config.yaml
num_hidden_layers: 12
hidden_size: 256
n_experts: 8
experts_per_token: 2
d_expert: 208
d_shared_expert: 192
hidden_act: "relu"
moe_layers: [1, 2, 3, 4, 5, 6, 7, 8, 9, 10, 11]
router_score: "softmax"
normalize_top_k: false
routed_scale: 2.0
balance_loss: 0.00287
balance_bias: false
init_std_router: 0.00821
lr_router: 0.000547
vocab_size: 9624
norm: "rmsnorm"
norm_eps: 1e-06
tie_word_embeddings: "early"
optimizer: "adamw"
learning_rate: 0.00135
beta1: 0.95
beta2: 0.98
max_grad_norm: 0.5
batch_tokens: [32768, 65536, 131072]
max_seq_len: 1024
train_tokens: 546100000
max_steps: 8367
dataset: "wikipedia_en"
Below are experts of layer 2 (counted from 0) of a mixture-of-experts language model. Rows are named router (the router's row for the expert), up (a neuron's input weights, with its number) and show model dimensions 0-255. Each number is 500 + 25 x the weight over its row's rms, rounded and kept within 0 to 999. Numbers have three digits each.
Before each expert's rows: "comes after" lists some tokens at least twice as common just before its tokens as in all text; "gets" lists some tokens that make up at least twice as much of what it gets as of all text. This comes from a sample of Wikipedia text that the model never trained on. Tokens count by the router's weight.

# expert 2
comes after: "\n", " |", ".", "–", " (", ")"
gets: "\n", ")", "|", "==", "1", "==="
router:499502508485515486437479493511491439478508520496512465511436478509493459492533476492499500474531462452473470535456483542534485476471504492491478497523492512447540556515525506489490508504512488530467465488539465498452567474464500513504446509516477492509499498523503487494457492486503550499490477484510495487513480521471480471517496562496507516515528489522473485510530512438511474487509508518464485496519513509505465479512512476472493505506477485562519464477492486531532495491491536480469510515530505508524496500489499492537482516476468491494519474505481552476510501463495458500543527521499502481537477486449485498496484493503517521526488454459485474514513508443507522493495528492496459513555521473522451463500509489439495555547496481472499485515499511486503497486517504
up0:460491519520486494497504491508524512496452484493532476491503508447490531559462529505518512507510501539501508531501506504506516493491480518482478492533574469479545521488508503537519486481506484494536515537481501478487524496522505484484510476498494500500493487554502512526452473471561510471482496483478457532494505536559488535475492489531438496483508519476512487498531488476500540475514535485526525461473502499512520519429511522517484539520523566539510550527557530538515496499483442493529480551464492487513504575478519502495514508481477493496508517523481502458508554489521502452474513477528493487461484483531464501533470515533506504475491455491499493493497528518516491486515483505518479491500492494473526506499514484485516479475483502523469494474546535502517524453494500
up1:487477457521496479499495488509471509518485516495493525457498521478466513499532503553520543512532478507440459476500495512517504514532516551506465490488484499551464520516504506491496496467468482504491503500484519500515489502492485524508461528514529495465495479497525476512516519550521547500501493514492566551516544508517477486514477481465527481523451541462453534517514488506516538578480502493475524516499487506507489510505471521543459508507472467522508495482506476524513490469476497515503464520488505442520469492460466510497556472544503521487511509545456508556489466490479519493467477474531495530508528508554495483517534511493495517508473469506514512486474509505458446467475492521514461481514519527499480513435497472518498524513476518481519501560489525490482494467493494
up2:512490496519497509519452524539545506505479445484509493486515514489467485526487519501502538522525486524503515507506508507474539505555487530496559503499494508495467516484507531533569523499505490515493547541497493508468542471481536537474508491495595499530491480491525516494491499520514499503497514495503510541443524491488496514506511485460458493544506486526508472448518490517496492552485478498524500501507502542522521518471533477489502532511507532483524511504495484498468505490483490487526507561514513515455503518477448489495513488519529527497454478557522494498488487540464468472506514510439474544500473518530518491508509476435501495531466500513516512462521531481504480533489426527506478497483548514479519519447514493490522498523489504516489522528511502550487491484477482
up3:503491476481510500495482479523544496506472511510466518492466523506495578495482492497505500493513485496474500507506502506493565542487527462511495470431435499474513531516517510506524540538471523512540515550474472484500536488491494527516503493516500488527503511533511452498472541513474481528518547453501484510505529515526501490494519516484506530475461498497487480497573458484493461483505511470559507498493447532503487495487523475495525534529522519484527487524465494520517502502491503523521480543504538531483538563478493524479538495519491544520475528503524503468489516511483472439510535556505500529489506536502507507494479494490442519559516466517500466514483468476539468504504496504515470486477498511475514569496491496496496493510459467503500483505485475500496510468467504
up4:477465475509502443515465499514511511508487464528505458480527504471442526497464514513468506534525523485508491465505490546514530579485541510503485522518535519525496539502457490497566501555525435505528488493531547498511493495506499485517519492518476485497479518520500509512487456503508493501476495500466508535503503550526476565504422490497478531528497515547481500475500506495487494474453518508513483510450491504506490481493514546480532474508507519468521520535513511488520494493482502497502482547473487479450516536492472490499481522516533488521458496513505470524437477501484504471506497464481512534471501514483471478487517501535541502521502453491519472498500504515486479517481432532513503479483472514458526500492500467519517489517464507514529510497464496517507499474528551
up5:487486500513496491521467503525499498545493513509507477545511529501449526531463484555532484472538538474511466467505493490501497520484518524522518472497474560461501532457457505518517537501520475543522487516487484509493503500481425488466481550510482504533521509497519493491472457483471503508465477503485485524504492500483468469542523509491531516487506495473477433579507481495498493524514481517517521525490494524527502488488520510492457505518515518491467445519420518539518512501479487480519482528451511517477481536466503466495504484493503499478488517480482500499491514493463502557497488514523489483494482495496485514485512457495492511492499496496512530518505546495478468521511471524447525501507479531464553527457530534525518488511485469481451489531529503490496509436541514
up6:486495507519514454474507503524490509517510483508497481509540521554464472526513492502502516486478492511466521471527474525521515492538438487490555496514499487523493481422508490531483532486489468514521510498496497491549553483504486476556450525480542470501505536515501469501484504512463509484522490477501489508467456527496467466507484518538501547477504512540472497450485452484525481471544449461475505491499514500483488524492507497507519528533468490502500484522471531495478507463457503521517522502491462460461504501513524501519522461493474521492484447551497470478521478456510500422522497524516484512503514506491498520501498514495479511513477519536517500528553446498480454525507520567533529493458532510511481519513484489492506486477510537473511461462489488504500502493509501
up7:466475513497506538512455483534505485494496501501502552524504500517505557476512455521500507491486501480483537517543502548523469518505499523477476475492468517489512506487514471484518521519533458485516524495497543530485550506514548482483487475489461473517459509466478500517466506548528492490475522479476530480499474556502455501510437489520534468491478488502487518520490493494498499494477498479468488503507529476535542476480448468520469486501475527517538489546505545501508488461498522458518487535515511475506489541459446518494517501485497465502499488552516507484481535519504469491476471438493484532519536426473457452505522499483532517489502523517518472517506464498526509509522527519463490529496442520490531495457478517512502554512513475502525502503475528490521495484502502
up8:488471498506498508514490507513496550516497531503493460501484511492508500473509498496437532521483520554517537543508541520446502521491478470513522484501517459467516545493484519534487498495482480470465550514450487514499507472557521503485484467477464409491515495550500521521520474488513499469483479503492498522441476529534501485527496515477524498447511513491462502510529512504546515482481496513526496476517501481539484502492543471501487471503490489491485517518465530491520521560546522537504495554520535543500474498511468494494490500501492523521525506508463513481506450505489531490493490475512474459498548469519492495513502458482497497501471501480500477455445503485504500523498469497498491496525553525524565518502480485504508522454542507518533516449537485523508511500510478
up9:510475470504513539495504497512438499506460498525494484438488474503489512522475498502488524507440529492510488507522576508506519578532494538537522487533473505537464489494491416506484529497515505490529491563493507518552488488524448476518471490498481498432511518518513484528501532514513495459503522468497494504522439515485514504560496503530485480444473504506520421512482526507473507473473498498552493479508522504488498494495488506536498458513505513445478482513535497453475529502451521497554507513483525504434474512485500498485487535493497484469491499496490502484490500529502476483505481514505553467488523510525493498499472507522531497490502493525509508504511516512480494492495490523501511461450474520503498503500516452497528513464518503513479469507534505510494486496515493
up10:497484504454511496512498500521511467527509475548519531546476523510506492496478510519487493510499554482533474513492537446453510500471517479524503502541512513516538500506481500564523500506523471557514494483496553502488517519524523527561513517456495505510518483492500495494515486491469510508494501488475542554488505503476499512499466490515434472505497481469481508524510527487511489459512513430486520441525486525543517507458563491514523516503476483483504502509482484501512488500529514511495487492480499538488488474535494498502486489512526490489476499471482500487507524498486509501473439530483494510501521485497460519502489470512497527493495491515502567484502511553479534492480542502503460489508450499497451495497517560470514506540497540491538503444433559497492453464476516
up11:475484521485505488532473483510530546476480460502483515527514543505468531519526551573498505511531519520512505505497540497480476512510488481458458489494539476530505518498497464537500501497510486491483468548474483484481524466508514489532521499443559471514494527503494522521531498503522490500500478473478502516474541539532491521530500505498488469486483529476516431493476509483449497509519511482543504479483515527476481498481546536497484528489500498502467531505477476480476496515468453515516525541432510497518512515533533501488564471494465484499506475449461509553516493497484524525501483503513467477479500489484467513499551485533485513504477482472517510516524517510514473506497472505502450503516498517445510519514520482536478542504498485441444481504458463485494497484529525
up12:459478491523525493506468493546478479494440519534481496507497510514505489456519518506518502503532531530445547511513503516498505509464495475483497454506509457470482456534502503536499531507481530539497485450495500498475558493530503514527471525472487524501502482493510528525495495504516489509509520472500505526485465486488472516554478505453531505508497523463553450479513480453471462468501527498487557481453514577521443508522481507477495513532461527532492491512507524533525507488551527502504528536489464482528445543529480490514543488506473499506490498525463452501506531510463505478462478516495461498457475470499485527495499528507528526521500475499487495518514506506473509524452506529488499515530507535525502477483507503488521495537527485482459514499522502505528536468477501
up13:495476487500500506520433504527507513538490533495523513495466489520509518481502511493498540496484563508510535528532515521486493509484522493501538432493463521493512511460482471538545515508530477488521531505518529527494530476505531517483523497508482476462532486483502453515525503559544492482460510510519513507447488530527503512513437499527539518460448503450506467478474546502576552503476529518503534502515522494479510503481524452512501497497519488517515527533505537503483511521485497517499544514495568461475449549538498514497500482511500522534512487526498531478442522497482495524476498458504490517503563515502477477539498454572490509502501519508488496515489517478537485524512496496486491507490498520518496507483534501502494530500504508469496503485503479483482457490496501
up14:489486501523480480517483483506517500473475442511499484511502504490479477504504563569514516505479554480471514470502524537500467523513472489512490493505500506518459510520510512499532509518518510535497510487492464498502471536517510529475468506488521469532502514519516496483535463505558518488516501498494504535467495561494472520510412484489484539504477496526463508514569530509475493487498479461528530450466521507536475502448506457458495464510474490508523532481490496466448505502504486508508444501498526536485527479511485538493478527489479496531518495526494475496483480548473497520469490519477497492483427447513481470518500487492477505528490539545497494523484519478472446487471511498565478493477481508469496463480461504520509484480502502505462492494506484523498485487454500
up15:493485523483516521491493474511516477517505502493549472519507540483509496508514550507467508475496503492518505461511507533500492520504562484543551485533469482481548538491481538520493517546505517503530500516462544505527466475508552497557523499496483484484480490510493510494495478530490483506509472485526507536458553509549504504516515522483449493497493502534485497466539505505518499508500458513573490482515504515529523474480549507523536476509535517484505549536484471478527547541542459492545513541463472481537481468478470488494496499491492518523484514519504495488468515482474503490518488482493501491494553516466507507481494466520540510540469507492489523484484549494482523482439527480502512505520520508478506482509463466491541506542519505497500441472534513514503518480435493
up16:451474498540519489481536493512453486511486499503465521490519473461464526518468468543540494515527522521500500526530512585529517519483537451482513511487520468472485551491530477488488472504529506504492485508532501509503489512557471489489499475500508469506512482494497459517518465498554499464463537462479497515495491481521488508504462501497531492502505478475537503473487511493531498514481498502504533461536463502481528493509497500438471500519501506454481510501445492530503532541503498477536515460506507432504472466504557499508528552539534532510503485463500496508449495515521502518527473530504481487494473529494474487542521504499525505482507536450519452497449489525460484541481491494515523510521522519497514476475471497513462501526470476514474510458503484476496485463509497

# expert 5
comes after: " |", ",", ";", " that", " on", " where"
gets: ",", " that", " he", " 1", " 2", " 3"
router:493487497492518533482454520487463489503523537510497498508491509492469479534525448519490479510520519513531532546524524491484525526461505499498556507482489476478523501481450504509484477530476503489502506558523511511515488540556448539532509518491541498513525451486494533502480511510520525507469520532475494512486465495544504510513508456527481490500442526509503502488508540517492475425477485511517491492543503506502504476479516492525504557491531503509523487460479468492493520504561503486504510478553466505518528499505485492519493509490520506508427522542510493503478457482517490492461539464474480462478491513481520472492546555507504522500470522491485469474497485492469470502428504500499531495461524501520556476509495523502520448489517546525507504517465487500503531522504476
up0:484482500535544478527468505514422487507483469508504529499527557512497544504523500486552486497540504502493522482510513517518479485498531488497490516496507558546498525490482485498497511503522504548504525508512496511508538483449476494485537512549515516473489499484516515447542517481476508453489529446522484566468516494470482546462443491515507482530486492470489459461523488497499496500508515504505504510513488492467542474483466491572501531512497509501497497499495561528487467452512530512519491505470515484521506534501485465497494543445506466556507493486446481495493484508531494461466487504459495520462562520486475480495514475476486472513507449544494514497497479510516537482490501488488475503476454526512465513496511490470494506521508493503515492454469520509491522491500501
up1:485485465545490506514500497519475503510483481505504446499515513463509521589521525504491551479497486495492505501542449504470515502525517455498518506487503504527484481488498454555482479487496483490552505464485482495526499535491515523544482470496511474512532470505494452514540526502513483485513532468538477482464498494535511509520463512512494455555490510497499501530512474501524508489464480489491521459530500545544512467492516506496541492526463541509462470478474512470513514543496514475485493503485509481470495497508485487492431519489511520520494517526462473460510514504489494467484481527524486505500470500534519519495478506513513521467455483484525444483507475474485458482500442450456509478537490548543497502494524467524547494498465529498513527513489529502535468470459508
up2:475471464487519530523476534474521495504461482503495450449516501509509533494516481501499507523493531530468522508499506503490536504477550509509480454516489461536513513452480510516484510552534500518475507483483504518517505540522496454515542528482561495532515514509511481513498493511515495514529507471513511520443479504538507530517473485491483492515491560493532445550489499501529523535457489529541506479478563522477487473454527500481525523499491480460419494476481475491507476432492488466528519512527498494487559516468494430487509507477526505488503497532497492496508482515446522514539468491498486488476547508465487539468472486484507530522481500505478466506481504513512486513547499509477507481514496501500519530469506513536496502507471522533470528519485485495474470473499503
up3:501461560507512503506461497511480543501465496511460434547473489517469540538486457511508562492476509509529486514544483537476498493512486522531477474485526472545462528489461478547500485524471513508521453533465482502503519460501445517500499474471484466516454530474510515529509499492510493461500521479494494519479482513497503495491480478504492442519496520481522519499506525501482478481495505512487478486501510537527478533457503484476501526496476467473514533499485527518535499525471512533503517520534512442503479499493494495504482475484503501470490499513454459456465473531474481511531528464453508480490500455497478458477532453472494522490511541506525493518446498493474525477469487530503513514509475515520530499461467513480523483472499484518463530549493496500506466501561508
up4:459402513539521484517464460504456501490471475518507486554484479510503514486487524526506497533514507499489516500500499543497488513503509500510505452474502502477503559499492538562489505482517478578520470490501498471513522508515525491479482520491544482505505531498532513494463513510495473513497544461559521508519490522510477513510474509468490526513485548460498516492535485479503526527502489498512497495504506544496474516497520527516506503522476500497501489487522535513495508464481495489505490539488514497453491523474494486510481505522499538515491493510456526483548517512474476506504487487466493483521529449459467518480456482507525568499451456505511492499470486521515482492542473508519544483510452538472523523502513452542502568531507464459497505540513492530501499461517525
up5:502472505476493520492503467492456545494494480538492466501499479500512509517506494474472478484481492508474504512498523497505480549511497490486444467477523488504498524507494529499497520488505480513525525542493483485561482508494542475455533544545482509481500529495499511525426484525526492514566511502508516493529510509478487510457511486496482534487475523457498518528516493503484493526490472497492523511514531478521504490500492491474449489505485481521499504513514486569506499454474480531561452553501533489495486492521485512491512513493518508546523488469528468509552508527492507463517490473535510529512518502481454516506484514529490505473419510552525521541445505505512480512478518557401510488480496525486508504528500495476498543462504463506490530525506533516498522503521497
up6:478483474532508502494510482530524496499496476515467500464481509551511501503473530514532488537505505518514495531487470506482533581520503504520437463518496482502512479485521520438475506542489506507495536494517480528465553513498481510525523532485553461522583511516524504536501551482492503505528486476501482574518486557500495499489466475475526507501531513531482502493485510502509536496466516484513484495457488498473504473487539494475494508503454500443495489473519484519474521468512485534517488517523524504496529519507499481462504477501526531550487509525439491490547461515473520531554496491499484455478503513491509557549503518496480528504476453505506492475530522498531507538506488499485489487520486521518492471462471484502507499478470514504490516508520522516458464496518539
up7:462466526507501459559488510496535519497490506522482511544537476508462482461495471515531502504447520502534526530505502515490480535513443494466468466463500501497482520478513472531519467530507505504522463484494515467484516474428528484464497483496541530529507494478506495478485534524493464532513490489487519514496519508562484528515487462509548514497484512489543546521502499491508513534460464453481507501484518509518467468505506516491493510514490465481522512470483495503515525474477506536515535506491523436474502508489498505511479503488517450517511513549481493491504487489521523501526456459479498487528489508500500497455541507514518551467476489546501492515484485454473503513474522499449507504574507503496495476454532473519509511503479465464477517525570502502542502487503537
up8:496468540523517472513437499503515475491484492514516495507499507526553517514498480505484502492507504490551575475546491512483529525513446541524496516496483483458487515554514480472498515521480472492526518495524471525515475548483537503481496503505454497536509530526502475489488480463519509460476557495510458500489496543520500505509458486509433476477485533452440493533507540468482489494508478511503477450539502552481502491503504462509501501527473499487521495514523511505463514492505482487549502507490504544498499499526512503511498501448468495533516500527459525468444497513476482516527509497514471458519499483549490455509514527520510530519463460520454526510555467487511466446486467533477509492509527492486509520470494485507524500482517508470487497530471492526512515495489499
up9:466471521527514485541524501484468493523494507489497519545508483506524492471522502556531523482537447518458498494476468538502462489486484465467467506510519458510517534494503450484510462492513491556539499509504503475517504463501498421464525470499512525460490518504490518529521515507537460494476535441551468508509469511515489532497485512521515519505485549510500482500533505492566494512472503482500530520513487509504565465489498537503463470508433545501498477495531479506516488458516471485510482517543524499548469498509528523507481498548498522543505484468532574498525483512493509539495479512509514507511520525451526520488481460516511540502492486474477508497540516510474504532485513497499519510497474520516480505534495471488507496479488508473481480537484517483497495483532520
up10:482486503475496496525451470487505527496470496537501467509486507536528491528465506492470507461485509490447479456534570522484450456490519509498509487462455506516459538505532515505499507492502520492535457468508518495475496524495500509457503538519509542454480496491503486519533469487513510560542501499554526473494502476522493553503502528496517479510484506520458479503531523531544538482511485500524479457481525498516470511478464565524498510528503521465476508515483540511537461516506532508530499547490507501480450496494485491462487538469460485498493498521484523511510552511464513530487489517507569444500507519489486489457488470484493478518498488534513474507443500522491496504504505493504536473491484512476532521470489518526491510518531517507497507482500460498519493460532546
up11:483462473481510505530462522507511474476495519536507432449528530479477518529495494497500496514463498481509514514594472503464521538471515511520485475484492504488539510488568476534512527514551488515518518525494520526529505571492477500489503532487527537489480502505502500486518546549500508507514547496472506517494536472502484477524483508502537485525511520528533509492486516505468482503500486500484461529510478533505466506475511508535510505522491505483471419488491454495501496498504465494520494521482480493454525492483482477478492515500494472508489489520460471525501502503509492504535494472512473510489560508529518514568472511548490515511472532525541533498473494500495422509461509483485498503496539513499504495505502427531487519490506521527509520513534519532500544484478511
up12:519473537510544466474513500526487496472531518533531486515519543480577509494498523499441470474501502483505498491565510533495542496488466461526499546497490515497454500498472488502495460520567492526520537532497531510517510561519535497482486479509500506498476509469511491517484507512476473499461516461448567523487493480494495469524487528505510487488521505518533495515533520520556452499474513514515500539494520519479452484476523477474491482524507532499473519517518511546509483517476519498484514526518495508495525491527478527500484478436501492563542491454517483531499518493514529497489531508491493497497525517510490457505476488513525492529498491522480449531487504555504486517473529508523465496451543505507529528518495507503530541484525472501499526516512505500471453496460514
up13:472474453544520494489507493498503532522534472487504472543501520538516492483499465507510470507494532548479502522582497539487543524485567445477476492453515520503520520499503517503487475479457491497530482490512456491488496503499503434453502466479490469501462527555510500502503493546486494527490529441489507488462501506519485535446500500523514516483503511562488511451542502462511475520476491491519498474517495524529480485521524498520499526503524488511487535463491560535510493498496499504510514493444469498483515476546462475506472458476501471504466495494481476507504475505493490519538474524484516500512518536480455547492480498494538499501485507513510496498481548510502492515492466447506523507502511516462538534524505487487483532495541519501513495485476558513476532505527491
up14:501476534516510500530492505499525552499499497518490466493540518507570495516513535484510510505457519432482500493537501512464491515462503511548484503512502511512484492491475529491547506512509499503471511558505507526482495541522557504523512491454469485512519475520523517507519473492512495491527505487487524542495497491502493497503492490468507466492505496467537426520544501474533528497463482528532501469509510551497491540455553465491528507527518516497485499533513471496475494465468462485502525498448540419456538507484501452494498477473496491472505499508492516557512499494500495502559483514507460498519490494546474479482489466431515491447516512520494473517508521504520480516504468516518524504466480529474470508534480501515532505494498481489489522487489451522495458493480517
up15:446415475560517478532462507517480513497449460517494501501520505502490522524439542497499506525499514506506504508536495533509493522514514508473475491492547496506520540507512469511506509520542487533499483506508506479502535520509479490508552519482505478524542528496501509545529519517526475501524506482507526544489514556528472493492474491479469514530494543432525538487500481480542484500465499496502481500494466524533486501490511491471516509545488535489514458507524517518494508503476444522525515530491488476506519531503496485500486509489491498518473482510443487501516488512433526494535483522481488515511506512474498499480457448538531574529455521526496469468496503480494471490531494499512509493520470532523518511490508456502477535494512476507469498507528480507467493448523562
up16:469486507515504491536512493534529505546494492493509465575479520494519508544486502487536474456512427507463511517513487540480466522489447470506542516480517506506491514517484482462505470518475511504504488515492450497499515470493463527486481527539505470442548491465496500468493482500466497532557529501511483507500458542519478544545516481501487477481510508529471514459508541498561499536526475503500519513507486515516504476493500486493477492521509474522527491485486445528520493512517477483486497529503530531499523477555467515491469479519506517472459487509470470521547507507484508508498461504473514459506475523469506502481535507501475528450490513519540501515510549490499490502470491463502452496534504508502509455464500510487520529459498497477529461562487545524498477484506492

# expert 3
comes after: " of", " the", " in", " for", " with", " to"
gets: " the", " a", " The", "'s", " of", " an"
router:504499533499501505532517493517532534553518522476511520488499517498472512490481485493483513534451497519493520507563490482508536499510485521508441498509530495552467457510471469511501506473538471474518485493477536504538489533526509474493497490484542500505542493525480495466504527487499473485499520468487514515504504539447524488456489537473502502489551520491482445460484504489511516514500481440508551485494471502483505510477511471513506478487535511459490529528495536495456469518498469529476529468463513476491484476536522470468521468537481485517547496471433481490494518504501530481517470503513495514552530494528500505496517484496479493464526484511514473490516510485480499443544507493459531505485459506526454549475474536517544504472514470476496549502507556458497478498488504
up0:490485489522503494495493497513509489513478502505523517471488507516501520471500522482517547529483544508477533502513485513519475518517509481478559470495473481508504498502517490491529504529463515489479481448531484520507513476525510440469476523475528509509544501497500507529512503484528479506547449477539492544527547535483498496498461541505507532457511515512498499543498487483514484501498459493539511522516511499505515478478463504482548545529492522529470497476487464460500511449492509507494499527445531518470537502524485534514521538467526479511534456476523499487546566465508497481531500500520522479477552482471516500495540540464508483534493456516472461511496507499521479527490467573490529484526478510434522508511475497503483524502522555545497464525481494505470503471467501
up1:482491495534523535549496518489545481501499490502487519490480486492473503471496507534517498555455451538462503505528512516494556487511531492489493477521494513494471516476496494525506489490474487519493519510503535521503578542526459529493469521493529492545513512499515532503467513517496492523495452481518526464463500516494507515494504505525467465470466507518484492514504501540484522542504503473474503473503519480539474458452471462465476516515486502497513497502505448507509458442507472539544432536526507514503551456503512505495499534555513448457477468487475500486472453493496485507521469483466472506490523516486448516500510485479498535511489505481545466513480468491497493498463485525484486529540475508463483527511450508503524478462504499547465513528523490516511511490501483
up2:502467499519518458515508512486443504537478460511482439464497507559474522514504535514507539539482531511465482537516550512528522509497502531520492497513510522515492505506468480513539482540474447541495538542453502507520528490491504480468509497493498472536528505482496491481527496443493471508478482466490545480450500496504507527575505534473516530519498508482506578504485522468494493515560518502543470520512463432514477471473502481504506520513489513528467505509504489520502497492518511528512526507491503541439500519547505504516501523500486529545491484504472486503511504504492505492519475493472502513509540517499514515515528467494513529502483471510489492495467528526498471470499450569510526530490479507527535539494466503501501488495515526531477472518524485545521492495527504
up3:482485533505518524561491524493477487535469521495481457511542466526541485554550514531462505526523505494471513526516522521482463512508529463523496526498445502514509499526505481501475510500513463502479475488533447516476515498477467506495502496497510449493532463563481514520508510501489452473481536539487506500486494499458500519543453545467487527471530528494511522472490501488535475510496510473530504455490468542503521478480506495506514472520464550560531496500496493551474516469494519462529499489479503510501496500534492447498507505501485504544519480537488483499511547541460503503501501522521509512507518508502488500486473521478547507516496500501528514483529508504518485462482465526512534495444468511481447505494519501512486546515513503490479497509469487500486542470582486
up4:488480491488522493531524454491511482485521472501471490508495514527498484504505542523534499539571478483477525498475518512487516503497496498518513480482497476471535498512507546530503511461521526517504490419501494494521497542519480526506470518496561475453499523524489501468529489479536486482528468494506520489494483540494482521529448479468537504479521535489463516475540516495474501510478445480520512487512486522497494474502490497478528481532502506428514484486547470484499480472518530493491487501511472475504474524495542469502418508535523482509488480520472511551491472507489503522481484490530488490491507486501504488483494462525516497508491508484553439471472498527572486583510503510548522470458521518489547518486483489511515543506488496465486470498511499518485516495534483
up5:472471481506495506474468493481501516519480490479458476516514521540478511496510496465513499525531486501464502468538489500547534487497534521441461488513501513505495516464509446539500501470526502507468472486499470457533541525497492518474522543530536528464460510488503486491493458517531527509513525490491501489476512542510475496443471492527489480474508505462467501472525510484501502476470521563460479555506537508545510533504473500546499518484478435518509517518544485531517547525460495522525451528514516467510525531465488504516517498524511499518482495496517519489542483521515477481506479535538479525453516506454498519521513495531495514483467483517500470547512521496520486505520506520511464532533511483511463538474537507469505528506519468527535495538495451468489507495460501
up6:506466504489548486493518498545467495459477497567471473461479509478524508462491525503521459517515511490523479535473470509541488523494498490491540478493477505442511517433473439528498487510495490484501539524476500538503488480546481528475494516502549483529494522495497528479519506482492478508512456517485511519452446468500493469515493486495528490477499487532541535521519555529515498486508488499523505483457532455518491544507502510513518508521505517520465521475501525484554517513532501490534522490500461478464498480507492468490513508449478518521447503532539481536537493469474452487543523509488490484477509490506511520453494481463490498491482459465476525473474511548469501478495507487503492505504532514521496489495514467513459487504519497569492531493532515474522504476537528
up7:471483478482513473522473511516497509491511506516483511489472561479505505504531482537510477452479495452498503493535493520525532513462495523519513514523506510490519499459545475521537522521499480529482489504540488478452487510521530533499512510518524522492470486533513478499546468481462526486509544436518523520470501477495472504481446548472420453476507512515538496507481501498488519517480540468502495479484468498484513528507491471555492483510479491488476491473508493456496516485533485489502529514531509487419517510482527477467509475487480548500541465506517537487527529517542485486522533531496490507480484517507470536506503530463487500452485512528540494551496524528520463535513492531497544513457472490480485494510502528517547481503539545496508487536506511514503492478463505
up8:512481506468504499535485451480463441481480497563476510529521464503525487486467489508532518468501497472507489503510510505535493541508494527530499512484517490470473544485493443501520456501564531507554488534460486533521512485511512515497486507487528548494461539487493508493514437472511455516499535481492518538532496534510500509515464490504502493501481495478505534491546533525544502490524461494476521500522497524514495510478478532495500481516519541505480524507502503512502525490492511491534508510485464510487451491435497476483534487513527529469509512494547478459530502497506456521487524508487468533514529509484503516401477465452493522499480508507499488532494506486485498524498534486499493508510501493489482436431502462508486506503528510528520542490495498470540529473490527
up9:504467487485493449533499492479505524520521501527448450490510519549493527543486521487447503543481505516508503508542534524541465535491510503476504546463483515516513510527488520569546441494501481461492491521510504520451509522499514514490514517499518483458535458509488498550475491507495493500474511463518475548475495484515509501524443556471518518481541507489520508507499455495528506543467528505588486473509484505568512460488496510520521479510497515531544493503532538485511515468505482498531474519470519541510494504470473467481493538481473489518476499530498506511555476479483508514524494533509495518472579505531476513513495503518506498517490547495479487517472498504505488486519501483486484492472482503503472483454531503505493517494496483522474501492466505515496480492537504
up10:502494484557489521517509520511517472497517521525533481499487520494510487510491494490512481518552519504473492508500526505487542526485524518494524513514426524455499512500487495490494510544517517505513496507501502521475503502475540512503472507513486543508475552481501545512504540528516487511486474512512540507534536527469490476512484461506490538483493522496525492494497470528467502523504467544459528464511514476541518484519518497530488495500506575502541479477503463501531511506523501452510519511455467498456494541507464530468523493496506467534432511486548472499489518501459465496542491520512514462511462489521525490527506541511569510529500483547538522540463502490500484481443469511494496481489510509495526440494545493480534503563543521467539528501513510507492476502492510
up11:500491487526507483524487494476490498515465481472502516528532484528566484462507451492484510487532485513485513495531464551464482529545546497478523478444495494528504519488520486531486517484465500507511499512517536495507485549514472484471496510528511524474520550488489491508490508492503471452462458493537497478497477482481490492473468529489484477513479486469500468511510499494521461514503512515498506492513514553485482539482524536476530499517470476546467498492450524464518540528482501527479480505457496472474545529503510487527555543468515486476520485478501507530496537535478464540492523494529498528523534494447521498547484555524526506505482470488482460483511523479564442513510469509513494516514520522463469489478491470471536528489559500515479506485474496468507498479489485
up12:485479501517488422531490492475474494492439494528488497544534495522496497466498500522529534481472472508503486460492544529527474509502524516501451499512461531495500524474476471513459495513487506492533491489530522524540513449453554465502493488511530518487509500464492523500515476501564488535530454478540514486527509487516495554491498516481504529472491536499540538550496506542500524535497488487533531524498516511484476508509470510534480477534478461500530513501486510478494495481519486490500467549504541466555529504502529499496518501486448529517478523479491464528471473493509512510533472511531508532484527489431500522485513478501469500481505507514498504446485524459495492508494503499470471499537460530508520513518471498482447523513474477495524523523524497518516543477513549
up13:489480521480490506534499519507467515505477503473523541525487478515443471504496494531481499513515519524486513520507488520531530515491525492480427551552499564513525529446524499487504472515502496526496461499441526525498523534459501502519495532478472493503465482487491522457482508550523526482510487504501507514444495577546488492486489483520483515538499525522484475477510491533491572551452490500541491519484489502529509519481535511470510479509485471496494505494487532507504494516535431476503506495503520487494459486453509487535481488506504489506472501510504505502468433500544503488500502521535481474482503487427478510515525489510483529496498497442521527495496516503515507571489512467540466494525482498485482478504493475470477499499533472536497527486514504470520508497507498
up14:503486533478510495471468462512527533509446503477504514499497512526530499493543522506540492556476544530442490487476515525490512544478499498471491494503487471489486513487521503485444532520539507492522429474490502488523523496475492508503493508514519497501507528506488478470512512467509518482536503525520477509518499551518462534506451473494497540516536513501485512532483507510456457452492494479532532479528490481464525489521528460478501468518484478499502503488515538497502502525481501491501448548481448481540481523504493494544534502462524487522504484463530472538533516485507479551448494534493531507518496492423472505514500466563517497496475464508512506497536515485491502462515526521537475474521482501505519471499487454524487558528545490480505498508491506549506489503505513
up15:485492517498521491519513471476534479511507460487476485487451550541500462450462558518446484556479500520600436525506486492512516529516532532447523491500476471517518518484493510476507514499470517500495516514503498520479512508506439554481513529486500479539521477525499513515525516517500494463517526529488515475492504477513501516509474527459463516490508500466501520499510549512489505490517514492519501499489493497531518484489499528483506493506514521519479532431519489542544546479492485504539485494517476524477503496504495457491500488468506561465522472523518533453493543500516474490508496497495535471521518472537486512496492512482533527475490483513521534476512465529518485482466453524481503492452495490470461515479503487524467502520504508574495523507507475518468481486516495
up16:476463489531510495529519510491507526512512480509518509527521495469497508476429501484510499451493515511518537499510515517464508503558510438513522521478487504511509513489529510460509494466470471517483533480485488491483534448504515479468446467538532449488538510532499490501513496433564429525477499449513511500518472485524506507509509502459533500507517511531532523492513514511524486510493470524494538527485548496506512490502480473526476474517530532482490505475484480509464484515454484478515451510513484513489514543496513500508476548491482537480541486467501534506511492547500480522516468497509493522506512512503514514501506497492561501543479510521549472473469454515463502538482478546449526473515478513548512494498507516500476505505477518499515484570493496525470487465488497